config = dict(
    n_layer=8,
    d_model=192,
    n_experts=64,
    experts_per_token=1,
    d_expert=224,
    d_shared_expert=0,
    activation='swiglu',
    moe_layers=[1, 2, 3, 4, 5, 6, 7],
    router_score='sigmoid',
    normalize_top_k=False,
    routed_scale=2.0,
    balance_loss=0.00033,
    balance_bias=True,
    init_std_router=0.0325,
    lr_router=0.00135,
    vocab_size=7255,
    norm='rmsnorm',
    norm_eps=1e-06,
    tie_embeddings=False,
    optimizer='adamw',
    lr=0.000955,
    beta1=0.95,
    beta2=0.98,
    grad_clip=2.0,
    batch_tokens=[32768, 65536],
    seq_len=512,
    train_tokens=597700000,
    steps=12331,
    dataset='wikipedia_en',
)
Below are experts of layer 3 (counted from 0) of a mixture-of-experts language model. Rows are named router (the router's row for the expert), gate (a neuron's input weights, with its number), up (a neuron's input weights, with its number) and show model dimensions 0-191. Each number is 128 + 24 x the weight over its row's rms, rounded and kept within 0 to 255. Numbers have three digits each.
After each expert's rows: a language model's description of what the expert responds to. This comes from a sample of Wikipedia text that the model never trained on.

# expert 55
router:104116134133136110102158101157155147131109113142152129138139133148102114133126175144108100083143144170114115120139112100070113102090104134126116138147130160163146148133124144131115071095140121121148095142086167143109097132178112147103102101119148109163145095132122097146123153179154108087090134122156153165097117137128137109101109155135096087114152143117138141140111127097080115120150120131151122149142134145228106105164101156122112130124143146099109163145115139116091127134065132120087139128122136116121146108115098161139151122128141082122107145169130096149139114106094145125
gate0:105139135113108133145083108133149128121120119153102112140083108120121141136150127113173158143091143124161121165134116178168153125109132135146112147119113107137078135151127091140127124128163114126168127139076142167113117106105114138124137088102110091180092139129120156134106140106188143125140111166149107141161096117150143163114086145143139140096175129113186123119148122125140136148147108117134121116095163116153132132105108164115168129113139123097120134151080127125082141135139167107100157122153165093142090131056128155154084134127143145165071136159111095111128140127113125098
up0:188104116124128089118141126105143136109109105128102153094141137115123140127142149143138139109130127115121130128135135122153166127065110162135125113157129105125143169149125138173132081087113136124144174131116118148110099143102114154148113127149111103177101135158117138093102133111182159120139146091121134120119095103114105097126130084138144154088146109105151104137131103074089100105107162127108123098111118153151193151155130126125162123161127120162139139097095144117110197118113163058140118149134119091121136115085135117125138109091095121077136118117127148117073135122108108130
gate1:129140123107109166098127126109150114138103116147144165141162162122114091133146153122096119174189112114103119071140127126114121086149126157142129118151109137116120163083143143142168098155164152147166137114106131136167125101176153160149155124199137137108108106116103159130100139095149125116117155160120118109104132099132123142109111138115084121148189133130079119129112149112120127188128124156183084114116129128131107148150115100091136146098105133132142130139120093156189151117086128140148154149135131142122137116155159113100145131120129150173123126170108099110174123108110127125
up1:177110125168103103136113075105123112130166137129123111083125143109165094120165122121120119104156166157107110136147110124083097122131144143156102136135139177098136128174132110105132101110131128130135168113171145141050115096132156152131122131112161134115114089132115142154141160134097146172156162134143152152157105101137121189105169166154115167133148142153122120110111138131100135146128105143154111124105143131089113139150100147133104163121138180168123129151145108132123119174107110157098112124157158165100106137127139113150158107132106132159104095096076111124143129117159103105
gate2:180120111121131163133125151147082116157125166134144142132147087101142159074125154118173093143128135161163173088156128150114119118121150130098125155147109132087135151104135154104091107136132133145121150095104164127148120107171170156124167094149111087114106127149138107124154136107125136145107148146153136141109184106129163098125157129139132104090173179152146134200156193154155161118121115152150194132105122136137106111149110125103143127165136107103120105110117131134147134114135131086143151114117123096135137164134137107124106130126127157119132111150147092107098144132125151154
up2:158096105108149085137143106112129138111154113127111130121132107180136130129142121144116144124112126164089144113165153134126123184145127096091155121089127149089069139153105123172123102128151102097125112106141133105144124083112133113093113134145146123141093111144138109110113092160166121133136114147152088093090111127120137084116131124139168143068177070133139167121133116088132121152168112160162082167146163137094128129128137144140148137167083101111120096116122104084136096156137152113116121116121116129147119130128097122133142164090114133151155168178120106170112097130113137136
gate3:115095111143098115128118159125105134138155122126088161158140121109167085110121117179096139153148123147099126122093134197122115117113092141151150110152135096102132159136133153107118098098103155151116085126138122125122072101115088139139125139150140110148082121096101097121138109174119109105096132092125130091136123119119159124171139115112126121128140099154122108133148120104119140131115123132125073135146130144161103166140149097150126094121176119136158158103096120143134150107141153183102105087146125105133120090152157119117187156125109119173166100143112093126150123120150062155
up3:127105140123136099118132154128134161150135124148089103139146106127138082148142158127113173150144141130152150129110096166120150069157060152129126119158130108099109175120126112146104109122106145165105067167148127125126118150114112129094149103125090117161104152109117125162141170123128117124123121109128114114075133129113158174092069118118125142075150110101112111130122113127179126094140162121129129130124098188148095129118116101112132064152103118117058127148129177155176131127131121145126122129135118123102163122124116132159136123120130150161133077144101109130101127117110117147
gate4:110145127182138148167199119114126125078158164187112151155142118160127130089153151161101110129119137099148132144096145154153122123114158090115158153105145079141154161108116150174093124141175115135167155094141105111117102141151149172129163111117125101102084120109161098127120143123139137138142103087140139118116106110128154122109088142124148156109122116111126122109136126160116129141133154126158121138146098136121131098157104137120115133134139093133122076161138116145091058118136127076101193145120160130129115148154164160130126136157109144176113114143126136125115122111101139135
up4:162138150054088114062088144160117098125083133103119090113091161111117133175162092115130130104153152152149138127143152115124138114152128159114127142127123127137135131115122108122169135107117105135131131146144129109123128154080109142094165142086116103124144150141096146108085111136128143164123128173112141090118132130126102100143149108140080126085101129161141141111114122096103095134092133129112167140122120138120172127063119133122129117113055172102116159151126124123139190125119150126147109150197134135107130122114108141150124121123122099120118109128123143151168132143142098090
Description: Quantifier and adjective words after the, a, or a comma, such as other, former, several, some, first, plus "aged" in birth dates.

# expert 25
router:079115154112130126125160095162133136140105132189087149156147122119109100130159179140135124101119121143118120101156147148112078113143114147082131193150095128113154126149140170137138136110147123122131122176097137157100130137139122159125105115112132100134135104094132117134068111186120113116151089099118150134133109142153154128136130155200115121110105132141114121115132132138109123140138104158144164132135129113182138098124121151121122140105127109112147138116108127109088127116025157165144130104107179130096136104115116160140133086110108140163129146101134096132138117098121126149
gate0:157150143136064142123138137215146143094071105116142084110148157172117150126150128108092089134132142137168122121086086110145109121146181117083133163121122124129136139150123123116112090147134133205151109092096089113112161106126161146099135109131085143114154129125110077139112145173156127144076101159107144162151148085106098146146107129128137103116109205145138125129112138145107167145115120127117097110104137128142124120115120140116080145112153141128131123152138117108141132138137180124122121117147133120142150134113151114130130096114134143121149145150094108131132141141133122124
up0:130116126117093129156178156124179102093115099121102114121120099110097125158124124145093112119123116131110067092114146116124146086132137093116093149159095100144144144148107121098103126125114103074119137125068137097142140149096139089109146123116125106123086149144148128128123075157123181069132130178110178120119141085134152098132112147110136181134116105154128136113144116159123144130135132105141177118092168139171113131124139130139218144139153149120133141151171140119105119119129159116149098104112108106113117135129162129156155102131125127105150131163125134133135162134131106139
gate1:100111116149161120151123133139166174114099105122112118113123148124140145108127167112119134165157145124145119124136112133147119087137159126142194151145116158144086189144168132127097111143141122173100137124141161082135119157115074097145109110165139143123138148110117180145109131096167099117133150142116138124154121123157152149148100090128112122129122156146084124135156116122106094180124136133128162151152120144123123110151155112119125112115144134137095161107126149136110150122082108093103149157124149163136153096127117128121151121148064127151093158135116160107169042159155128152
up1:123137176109100146139093128091091118112152116136120092118148113134155148119160146149133132107143160109147135124085123112124097129111118190102151117153106126081126121153089088148178131124142167100152155132140104153139114089097208135135177105135134136132167102159108109124175140125133134111126131107123117153127145138145114143112092123151133115152112179115133136135126157167123097109130111119120108115085114164142160141081142157137121112089135154079142095122097154110109148156163165144123164087151146111125130185117110097149094124144142161108145104132127143124120145110149163090
gate2:135126177124161145168133077121124139137085125111122138147140089123171119128113180153115168177126178132137134114083112141084103130164153112137130117157153125087164131122132124114095124105140149172166080128142080125155117119149072106110105117124097122103109156141121144117151141131115101127139086105161172151146122149143153128114134139136170160147141151135139130173090141113095096094134125130125134126160125146116108114100115150124143113144134089098110107126091160158103130115141152185086103113159146095123130124140104145116155113140125115089158159147119135094167120175151129110
up2:149131104131110122110087125156131108096132123098160135120117119125066146094125101116128121152171125114133120123163092099122102142136113077145117146134088135100144138128139109145113136166150115124113138153135123132123173067123149118131109142081102195104122181113135091125136107153123118163132112140158095107125149134117100107174130150174155105155092135160137127121147138125135144124159144157108147136088099104125181105114152141116113119098120143131168116135160123108153158125153130141113096146134123118129145097121071113139154105096116142077141170114165082176116178130159089111
gate3:114131178121112133124114093139136115095132143094082153147143080133102117142112153158142106110120168148104119108139145124130134114178111118121125114089147143083118128177158126137104110143142131120159111129107147132104163121118140142150179132095095160078151095138142120108106085168127143133125096104153115111167135107114115122128131138166118177128137099123126155119120166127098130161101102152136113113110177108170159106096129131138150122106144099130156106149067119076134157118080161090133162095145155115127144068101183138141154146092114127137136149139139118151150125126124086141
up3:129141120124150110130119167074092139166126105149171121128072142143173103143106094080143150098141147134122148160137101105103139154112110154119150119166133145139107130131087152111133157102118109108106144113167125123175123134137107101146094132110094095154131137135155129103152128101137118159133172141103105138157113145134122097123101109107097129090132138141117114133105113144139171085139185104142140120112093166078079139138139140115101151123111130140091131127113139192136122142174067150130110155154119109127131183170089130122140106151135104112140109125077160109094133111130131123
gate4:130104116133135119118127111183138153117154127117142159155127157146121157101106162116141110141088105138129123096090131120102085117124159128128139123138142107116143157121137061165104118125129128153124129126159145126146132117164126134094177092161135116117111111110147130119129108188107162129152154104165126115085096145116124155179150156154109117122139085126123100115105175134150137134115148083103121114180129182116127095081085128126091131121134108126154134145124137089129133124131130126122183150161190108097127141137080087155118118069119149125133112139068121159105135159128128120
up4:113131136098150139121110087143119131126149147096127110140126102159101111068120177104165114139110113170088156065098115158119117110136162152134122099142102120116136133106133114189117129157154110155110128123146125136151130099113124113107139064122140188088168133083121117125060133152123166120157100142139147098104105117100141159140116170156111130135127101139105124085114139154126135099102135127129117125097121141083143133081105150130169098135144101105147162098122152093123144124149135095122185141129146142130113168115170140172146133113124122133154119118078120106119128156117130126
Description: Empty spaces and numbers inside table cells after pipes in episode, election, and draw tables, plus track times and credit lists.

# expert 20
router:082108134153102120067126118157121142127086147137104112165123148160090112157141159107097082074141113164128097102117120119106115130108134124099129153173137146129150121160113145097115109126126120115116123130098148117095112120136115136119121106117147129162151116124109110105105144144151102079123098133142135139110089091147170104087119155204092137101160139104114112114127111085137141129146151145133140136098123113247146078157086155116128144118144133120130127109132166107075127107088123145103139129127142126136125109105114139140146134123116112137098137123110098104155113125122155142
gate0:094147122147142112118166157117128142152092146145098079154141157088104104121099150136153124089176138130101123145146146124098112110112127137110139154115128162143146089131112105124111109139098104117128109138068127183145119146087124102099118140121170095111132166149116132134113159106147124193116136129167133119128127128098123135095131134116128123114131114099116174116076119110139117142145111127154170126109148122144129110147107106103114072133097173110091084141126176084109156148096165141147103129099148126098092112129131174103120120132127084173085151137093088131154161119119124107
up0:121116151117131144129081107148119109081167076101162177099149092152156138137179075133118132152105138147153139121141094078169128132155136131093114118145124118136105160117156137133134157123155120168082160132118085072097154123183151130135168100117101154132131075112137146120154126121096126106131123118071139134155163113152124126146130148126098134132100121159149130136154136158112135104146120125129115127151113141123169122110127165139112139108101114155115134178108107157157093151158093101128159126159127135156165173178126112102125129136096165118129121115154132142103121136162123157
gate1:170152155107118117104153141124106105154137093155165113172149112143120135128139161146163151123143127171134113152151152135134148115157125144113128165121080160161144069185100126108091133155099119129163135125117149146128139168119144105084126152114121123176135113136127149105106141115089111128142101087123114111149133077077124084131098143091108147094146118098114115117101106128112136110120139154102095121091110123174150121111119147083100119116083153103116136131123091138137101188109137050144161167144153119092146136134142113092141121125096119117114122126121139135119173133119121136
up1:139144123151145175128150116154157124181159104123121105133116137120107099118167130110124163124133120133120151126139113165136111113123139090131103119094114098157137140095154137119154105136133152124132166092141126153140105111107115179132130146093083160135099081134135103157115092132132067097095169108154141149185098126139127133153139136087084151127142111163105139140123094107190156134114130130092141097130157134118161182103102139168156121130118155115149152119105140122102086165135117117121156128125116105118141188116131172119112082105114102134137133089168105101098108120129107156
gate2:120106110149149138097121105132154083110109097121110127120102141122145144144100137143127110147146120166144100136139123112100125123120096126123128094167146160090144122156159167110087144116090158130144127099103146146169096108160142155087162166104183120122098156158151143136128125134102103109099127095152142033148148138143118111154107167098137135154149182105175113152110130110115107151184150112107116113113125139173108084105128141147120140120161114113111114150128105134160130121119108172119156148145115139139118129164068153107160114131125127113132126188126113128133121105109160144
up2:138115115159143127098097105148127111089121124118122116092157087152115185136138124143132183111105116159130109083098105136122141139133099118122124118105137176172110113106096145125160148121122143153168132109099132128165121093167161109138133139130133142124131127160163137134141093091123068114106144144142121133098147160112145057120163174083148158112127145123147143172137109094139107113135157088105096113165116120132128129084111140193137125102128164091149179126113117110091102155148108145134096104102116119124101118098114153140122153114135084114145134127137116114117129093079124151
gate3:140123145164149118169185124108121157146183153118147137120149130126150139106083124128138096161157140145139133142138109154152078126081086146149102104135126128113150153156120101106102121158121119150096155097131114147092093133168164124139102104112125095139112092139129102085157133101105096130133156130082153155138122148123123118129141119136098110133135103111121172164118098120157081094110151164127146116170115155129097116168121128120155136141157172073123148126141156120093093146090150141112131137126129138117122132106090124102204089138127110129179160117145149140135111125108155094
up3:112153101115084106101081123159144139108123128119163130160119116129121118141189166149128110094121114147111172132075156090072197122151147137110158123133144156163108105136180145157159098108082135115142114135134113127149156139119146106133135160161145150140148156082160144142114137153160123124108097134136120119180142114146119146119129153141148114113126133149157086131118133141082173163148113119104082134100106130126093105100121151141115126135132105185119130112152136106105143119148135132118140146120140123145129090146128120123102199140133145079150148152094101155134144130129083153
gate4:101097115152104172139120158161154136137106120118107150172115103124123060162126122126149120114135126135159139136136102131105135126133098106077125137171149153079129140079156128148103134118119123124175088148106137131158133095150137115113123121101109153152111148129102141111144126132111100129103118112164162115157137115211119115138133122101164117107122139098154114121105129139156154088148128106135186098105145113174105139130140157130105121109146151105112108092129132140136147107136143170117135142104130166110119095139084159149099135160169185097119105170143098134088128101130152179
up4:176127135119147111107124140106162093122136133146137126126133109177125153150102102104135151099154123111094119149113087126045118137111140107157154128103112178126113137134128164110044136103127106120154108122116150127132122146143170132097144120121142099161103110121122156116146116077101106073114124151088140106112149110105134079132178130137120109158089142131181139141174128121154157150137136106127137155105112092174134129105109181158123118104151149112124131136168149167131121139155134113117125136134124123176153111133079143188129137120093154129136151137156114121147120128136139103
Description: Plural subject pronouns and group nouns before a verb, plus relative who/that/which: they, These, players, students, residents who.

# expert 4
router:120109166142088148121154156176119117121121126168128150131151144144143101126148136119130107126171135172125157133153142121076101112099128117119126160149129132121147131147123145103125127117131136137151068134078155168119133154183118142089110100128130138128164104100132152113094145171103138112136114144135140140121088120162106145128088134157115073123118123099117144127122128068081131120128136127142173127128150129165098049162119121067109134131119132088148146128151170116118121141048143142130146119125155117075179120102114108124139121107127099114131135145111089155138134110117144107
gate0:134143153081116119105132123117125109150120141165099153161163088135150118156098150111125126113100147156126129133113133167079148154136117144138109145115121144103131132102158130125148111133140068101158140175158080123142161148164130167146115089113083119127075172148140130141137096117108150151121094132119162156167124088155134044151143139120157116089108133129107110128094121088149109068155131144131163154110148118174122135141090121130161151160145079115143139117163128122119137127126133155091136172108137097127096133114152131125121144138124150165143144125077143131124099113122109144
up0:125092117181138163146128140096128152110097118104122071121124157112111118141159143130106122132148092086133132145136148128169115094156169140131087115145099108174108129091130135138153111149126151138138068081083125126127113117099158111086164149136128186139154124141120114130144144125139128094138138123129118092095135153083124162112129139146123123139128165090170126117130114162055140133115160104127115101154108124106105122118169129131134142101131161142096127119132163097141164144129137086148090123083118119136154107121056133125141109084139118105125106147158121162113112115151160158
gate1:116127162172113116147127047171145133144125121139143118142105089171088149073139148123091126143177139093140125108109076122150150120134111126131167148127158156090118131169136128131116113126155121120095130161124138106107099137111105164167146123115142104119137126138136150137094111100116117118174126131167143159103093138143164184115094118127100155137115089153110142093144161099119132161134103155088125118163165133105130154165106106121105126126120083131116094103138165127123141129091125119117100122085135120138149160092095114157106139166107118136119158107113155136138124143108068109
up1:145149155076123135118100157114119130108154127135137110118140139141159159131109124144148090105135147177132139170140164137139095121096169145119101142134105135137133140093102141154129116118099125120127137113103105140148139088130136111117139145099136071105145151139089125109130129112151139120146151090124116095174167094111121131144135110111135070154101188097153134132098086155188118101134117143129091095085101140167148098086138142118131126125131118125109160106116088133106084147149145073099128078142144131154142154157107137102105119109181190110145108166118111120137109121125159123
gate2:101143123141122156082133123077106132101053144106107107110124178139147117053106147104162110126206124130123095114142157131147094098148168118120103087134097104130124109136156117138154138147118086142126089148104127126112121102121147117114114135097148151131146155143129099111119168144107119126077156100129128152149115081098184121127095160138118107107133154106120171090131144142109099107114126141144163147097125149118116097125119120119089108099137098127164117113125118105123138112095131096138156137134133120147141115140130145111072155116153079126112141131178099154158113121126152132
up2:133143137164123147084101138095111135125105094119086125139180148129148114080121126105137089119189155114090113136148159081155136092151147162141154129160123105121107115174124101102150129136110102120139117130130155160144116168148126136132109142094105141113143124184169147124119177092108120161117127083105137129151114117122147148176169148112145070095151118139087134134167167156117135137128140122104172155126128132123118069082130131095126116112092125152137119131163156144135132146110128133177167123142104107124152114135109107142112148134137094121108134110152149177150123109158146100
gate3:145133166160101114118134135132126127106099105161152138137123148143145116164093137138107123110157150136137146118105137086127140098128122106118129094120078142114111133135174172117081130125111134108105099116075107121126102125097132163137152078155091129096132087133156149130096083134144155180118121091129125083144128131177127124166159121135134104116130124140119116136144138115166108112126128169130138142122152115163173121132136109091120118093111091157149072119090102076141104148091103088158142115071123139126086133096117139129149130098134094162106157134106169154168116099146097124
up3:108134093130161113129162157106176115142172164126127083151090112123126123132078135125174136118109084134107136143087151149158159158162131123127140093135097168159146106108108142153090152109108143100129154112114099131121143113158125104103120143140133126106102108133147102152143136161156078124071143116135106095125137116119165132087111133104128154140157148117059126163128116169144103136101103118107117111107103090129123154138146147134104141167089107135102094162159114097139083174112116118147157134105115126120069117151153130115111153120164098177112111100133111116139137140130147143
gate4:162097124137116123103145156141110141126102145128098093086147108102105080111105164106186120128110143122147158160159138167090139135084105096133169097116094119130098196114102116090166129133135110132137146121180166079131131119151141127130105106117138141089109109134115108108147118144119156146147120160111120142133098127127118105118111157113125157086118110122090136160123114131164112129076133122128122127110123146143155161097107128115183137140094164143199135111138125120135122128163179101129082140130106157106123116083150124138082161148115088129111107126140119120109173149136136131
up4:138151098116168135147129093132081144169152159122126122156139139126173169122130151115151142156088153137138107140129147146138119166143136112136128065077095149139101126138112137129142143136129141119129145118108079113117125116124167129111123115144136183136096138146137078154100124114127136148144109082139124106093098160111172121092139147086108113120162135129154134128062136109139142090129103173143113106150127112121149174116083127124115087158084121092115114132151113142100122115123143150111073118147127117126097143111112114147115164143110135124098149105125106155151183154055145157
Description: Commas and similar separators after place or personal names, especially city–state pairs like San Antonio, Texas; Annapolis, Maryland.

# expert 51
router:116123156122092111117168130192124158130093156151123137173141159149124131123159128142122085118163122114131092114150181106124096109133143148122105154149121150092151103131101121141151099119123125148125115113113150148131126147125094135122126142153130095124131147118143117160097107129125131093106115132170155092112132099160116128115123135191143106111124127112135109133117080088142146124144120136171132144140134151140138109136149137122101168102155123113119138107125161084111108139056171148116138133139245150132131090104115151129148147124114118127082114176137085155155119130110161153
gate0:096133129125131176110133083119132145100135137169142116178173177168119122148094126092128103144127109133121139136123144123116088137099117151132073126092127118141138144078144141135156077095116102106111119142083153107116136142178123136138107090162122140109136136096117118126141167163140097128117121086118103166120122180163170122105121156145116120107103126083141157112160127106115113111102162124106160099135127141135121105133107116103129100187164143143140139101166123142127081094130126147139156132119184171153166144092159157147142122142142081115116125122150162132164125145135127137
up0:095170126166122124107165123103118154132110123173143120122096188157132166116109115104114116134119067139130118093125187112077107128099150158132129095092118117142139094114152157111128096108098098114144126154099144135156137130117122135136150123156132160144145133121134125137084122148123156095065145113121103086054120170135148097125128108126126150138110132099166116108106122155129096111122194154123148108133137130145121125110162130092105122145163123143167159157142154141132132085131090161173133114129129156133146117144128117156154176115138110120107119127136163151176158144132107142
gate1:090152144201115092119142138122095103117127117109118167173114088130140099119145145127102115147127134127125119127057144140105108133128161154119100110148168147061133129101128139191149126170149136148094106122146107148163125125135132149122145126133099160128165152131109095116116107148126110128161135162136122080106152128136110135107134176144157125135110125085123126133131110115127124137124166159119159112124143104131128124130085115129094138139138093133126134080172102115122108179128204126095173135160146133091136087132136086125161120158149131096114147164144082121139145133122109121
up1:033125107154106129139128107101101134175117093126136145136085100128124111124130143141142141113142153137079098130135168114136140147170116130120124120146165105116143148131118158159139175148132100107111133087129139132132131087132131191098140138142154152128086152125157118140179130139116109108139149147159100087128130105164130094137136116112146132076139161129110165126145141134134131163167140100117167146150105124130140158120118136143121124099155132178108107131110101073137167165122143114149077091110113088122098085130107137119170097109105134114101154111129094140123125120137137181
gate2:078143137110134170112141138123189124113106153119134154183133177119131107109135161140153137126126134137145167127133152148127117135128127123131113120098116144128163102080117144146157146134128151114150110131102123133120124147204124156184125134115160109083107138105142139144092116122148163117141093144165114070110095141141106105119119081109124188160111124165134151124158114073137100133110076139134104166137136077138149160134149144171119107134118124089136112090146154172130121112118113155150146127103138148150150110152083183131120114146135131156122109167117094162130123136115129136
up2:132081085134109172150100107139085132137153089134104110098131105101121113139128065113100117120168170139113130108073132077114163110128106127126172118120149094128113167104121112102137139087141097141121148139107172147150146127089154081059149105123098142146147138148167116104142128136113086178120126108105125159152143123142129163131150153150133095151141092121123136156091146176128145137119167098105141151091150152126135109109095128122108127139134123151141148164149117146117131160147147105123125134107105123113090152120164105169143141095127091117111148117168167133110137109119094132
gate3:099144118074133165119137091120150116160096100124141084198119111121145163137124130164126143159126134139142161089132149132129122105155113169143121139191116102099150134088122165188124115152123097097124119089132123127124106112120105170147142138117120120132131136110128131145113110131132119070109134137160119156099076128174113152117089135110139137141116147145122122147126155134173101131112142129187176107066132100153142118071116126145098107126097151141117063121120127102140126147135159076121174111104139127157122134155114147131149132133144121103113145158107129122155167142141137134
up3:113149103107151114092143109166143164122134158153118127148095126130143164143119130176094154162102109140112108103109148151124115140157132151132131164165148149168124125106112183212138125136127132106137116132160158120127107095147129151139136125129110097124122133142139108168105132137137097058083134136158108164096096179187093156118087129146141127134116125116082121158128134131148117128105102118148142154105122113148119123102106134147130138136115170150106064127127121087132075172133118133105173137128135160144111145143138115106112098101144115140119112143173115121131177171140139124
gate4:090155116135101107117109129132115120168094150123149171090163132129125154115142129117124129129158103112112158191153172138107084122143090137120096137171134118111123124204137121159159121112144139118138125118112111114100125098117181166135125140141121150119151148124096097167158107126145126075164092169094138163104127109138159140122120136116113106124104140076123147077124095101143164120101108138095132125131085115124181173116126111123098119152114117132135170119117130097136114101130117061172123088113152120143118136155104104157142152079132135136143095135117148144099130137135127126
up4:159136141142156151147095123161104134127144125135194111131145115110143146144130148161111158122150136140125082096093092101108091131141125118145116153164142081098110134134075114152084148141085152165092142099111161181117104175108143096137103127123137125096137101126179097106119154121131118138132124145136158140151140132106097205155113144100176158146126149165163124150121110166143140113148147105158128118083132108129122113111152115150131111127105163124149130126103135127129108119115089121115129123114135127165176146166142159103134129096135080118144102146113116143125074112121083114
Description: Lone capital or lowercase first letters starting a split word after a space, especially L in Sri Lanka, Süper Lig, Sweet.

# expert 42
router:088083170136123111150148124095113106128139167170130146149096131103104111150132158156120097138163129156112132105152101124103128093124138136112121121151133174101117130101106116180139131139115106119117096136079151160120136145151132152148129088152120126152156127078148169153130166114101113082119077136145139156134121124139122138108136172161115093110134159147107121108113146106080146116118126133116127132119151125126115110159121163121149132140116174128128139123125151109104106147056149111129155129137204150120129106085126158159133078101143138140151124128069093127158142071145161139
gate0:087112116145133091106152147155157130124089108120114089175096147116084101157139120165121119133146153133137100128136108153115139122098116102093146126108090166125188114160122154192151113132110085152113094146128097195137137116098093091131121123140138113121153111115126122124103111144138122116124143119159096161095149155138131139128156129163110176122122134117076137100102071125097169087098126106119134156096130111145128117136151100103139112144127139100128115174131148122140119106119112113098145147125151121099100075161141131126108140130127110183118071140125169126116113110098094114
up0:176110120110114212116091168138102115099157148165149150085151152107147125135102102108108105128119105139151121123131166108108128131142076148154125168160206118150131137164154140066093094116090107116124123111125133149133111122104113153155121125123141137125122099118128149164142134136156151161108098136127148111162116108089111118125101152130139128150125199105154099119114166121150134137159122135136124080165171146125134117119139112162125123111136116081119152093134136106128150157153147132153138097117131129139129107117165124095147088136098118135149089145126110137115088173145141155
gate1:164162118157123094101152129123094076140117217127130160103115071157122100149158161135131089100121137080113125175135144123119125095121137108147164118089093083122144138156113116160088121120131122138127149113144101176135092119099146154133113140111130113128142162130164141108132138087150104129136133139104117128172079118095157147118100151116129113148163134157119140107131143125131164136155125158114127110089138147141188170154075110137121112111127132131108098136149134114119146105116151107129099163112149112127081137097117169151105144117159136135105171121091151132148136121157151133
up1:158128108139076168080150098152139098141078111129128103146150116112080105145124109129110091145143165103156105162129118128168160147146115141118104080159126115147133105157138107128149112113087160131128137130146085130142135131131129115131134110166110126108104105096121104133119117139109149137129128112196128114166112133160079163145114116121134094132125153155067083122122114085124111185108125132100142114122159120139152113133135133170142187080129114150164079145143169148147155127109131148138093128114128091144084123136134101129145161106145095129136154145137128146148136129114191120
gate2:160075144111118130158093137113100137140139130106117142151130147128104114174157178118107176127135142139115132142085103153101112136103108127120161116114102131144133149121157101151132158092170119137128127134130132101110106138073110131147159103132144149131130113110103145131129111107151111175135143114128158149136096065138140121149139163159148147167146107120087145158163148160111117112152132074137169128167133137124117084103123116104057127120089137140079147156108109120112168133108109065095176100117142104124129137118124140142157087143115156100168132115121082093108129137106119114
up2:104125131108077134119121099127120098141122158131116088103128155137106133076140114111157155080163148152103137148141135112113116107161083114096122104125111107118111140094105139146134132117105133130151141101143092100184085151106120122162106113121088116146137152096132148119155115126125151144101092148139083125150158131111118145161077138117102149101108106121128138055163116130144115095160103086136175159153080087102101131111141118129166105145101139144137067171096117112120139124146124102149086159128091131135115165123110144140136147101127096137125108111177125081115145143127137128
gate3:106103158145120162158142135113102151150126100098163089148170117099111136132136163156120121119120122102101087146122104149109132130130136130146161159083141177171143143094138114150127151165157099111104092165121113140114101067117202144127070124133137125126095094144133136147130158077130131115169123126117141114135096107164148121144114149097162109122137112127137123184140137166144115138135131155099114144149153143116115104168124128090146156106139093158097137117130123113098170103110092125119171115089120128107134137089146135159122097151161123138176171135145120118163116117146149154
up3:115136124132134182127092163102132195129118106158125166166160109176086192122157092138121097137148154128097125158117101127160117092138151146125150173159129110100153127201134094159130128116168112132176109133158148132152164170126164126091115123140142188149135105152154127135130143122114118119133140133112138140124173110079128083118090108142127125112133117122136162143145093106129114115153129093134117118145143159153105141100121147147109154128158138161148131151161145111150118106145093090141137131137148146131094158120183122134123084114107141131118125126079128150142137104135131124
gate4:124143112140103155112139126126146102107136115149149112160114122126148144118089104126162108143123148119171122119149138136124127106167101161143109143177178159152119133118123129128148102111178111120116153143113119156130150126116108119165112147158099108153118071140160127112143092115171128110100151139159138114175101151119089146153090088154143123067148135122106111121094125133128159134152097121158141145076186109120125066129132134158154118093127138092098157149146090108117134089096132113159170130124180135133118155128102092135133133110119108132108131126135166102149075177112162154
up4:153120122137174121113161161120114109092149120121123155167169120114170144146124119140145118116133087163142170109124110151114113162152093149127128062096133125108114120116109122163109125120080134131130131158115117147054108091127137078116135082087101130153115098141141141117105103143148187138074155112103128087098112095072124114187141114156135139119111124143129157154163150111123132130149105088101137132109128126122075147123112127150127123132149151082165095137102149126101126132154151125129175136119129130156140131139137118172130114104122093091144164137110126160121150141160130121
Description: Blank spaces and minus signs in sports standings tables, plus inner syllables of Indian and foreign names, e.g. "P-ant-nagar", "Kr-ish-na".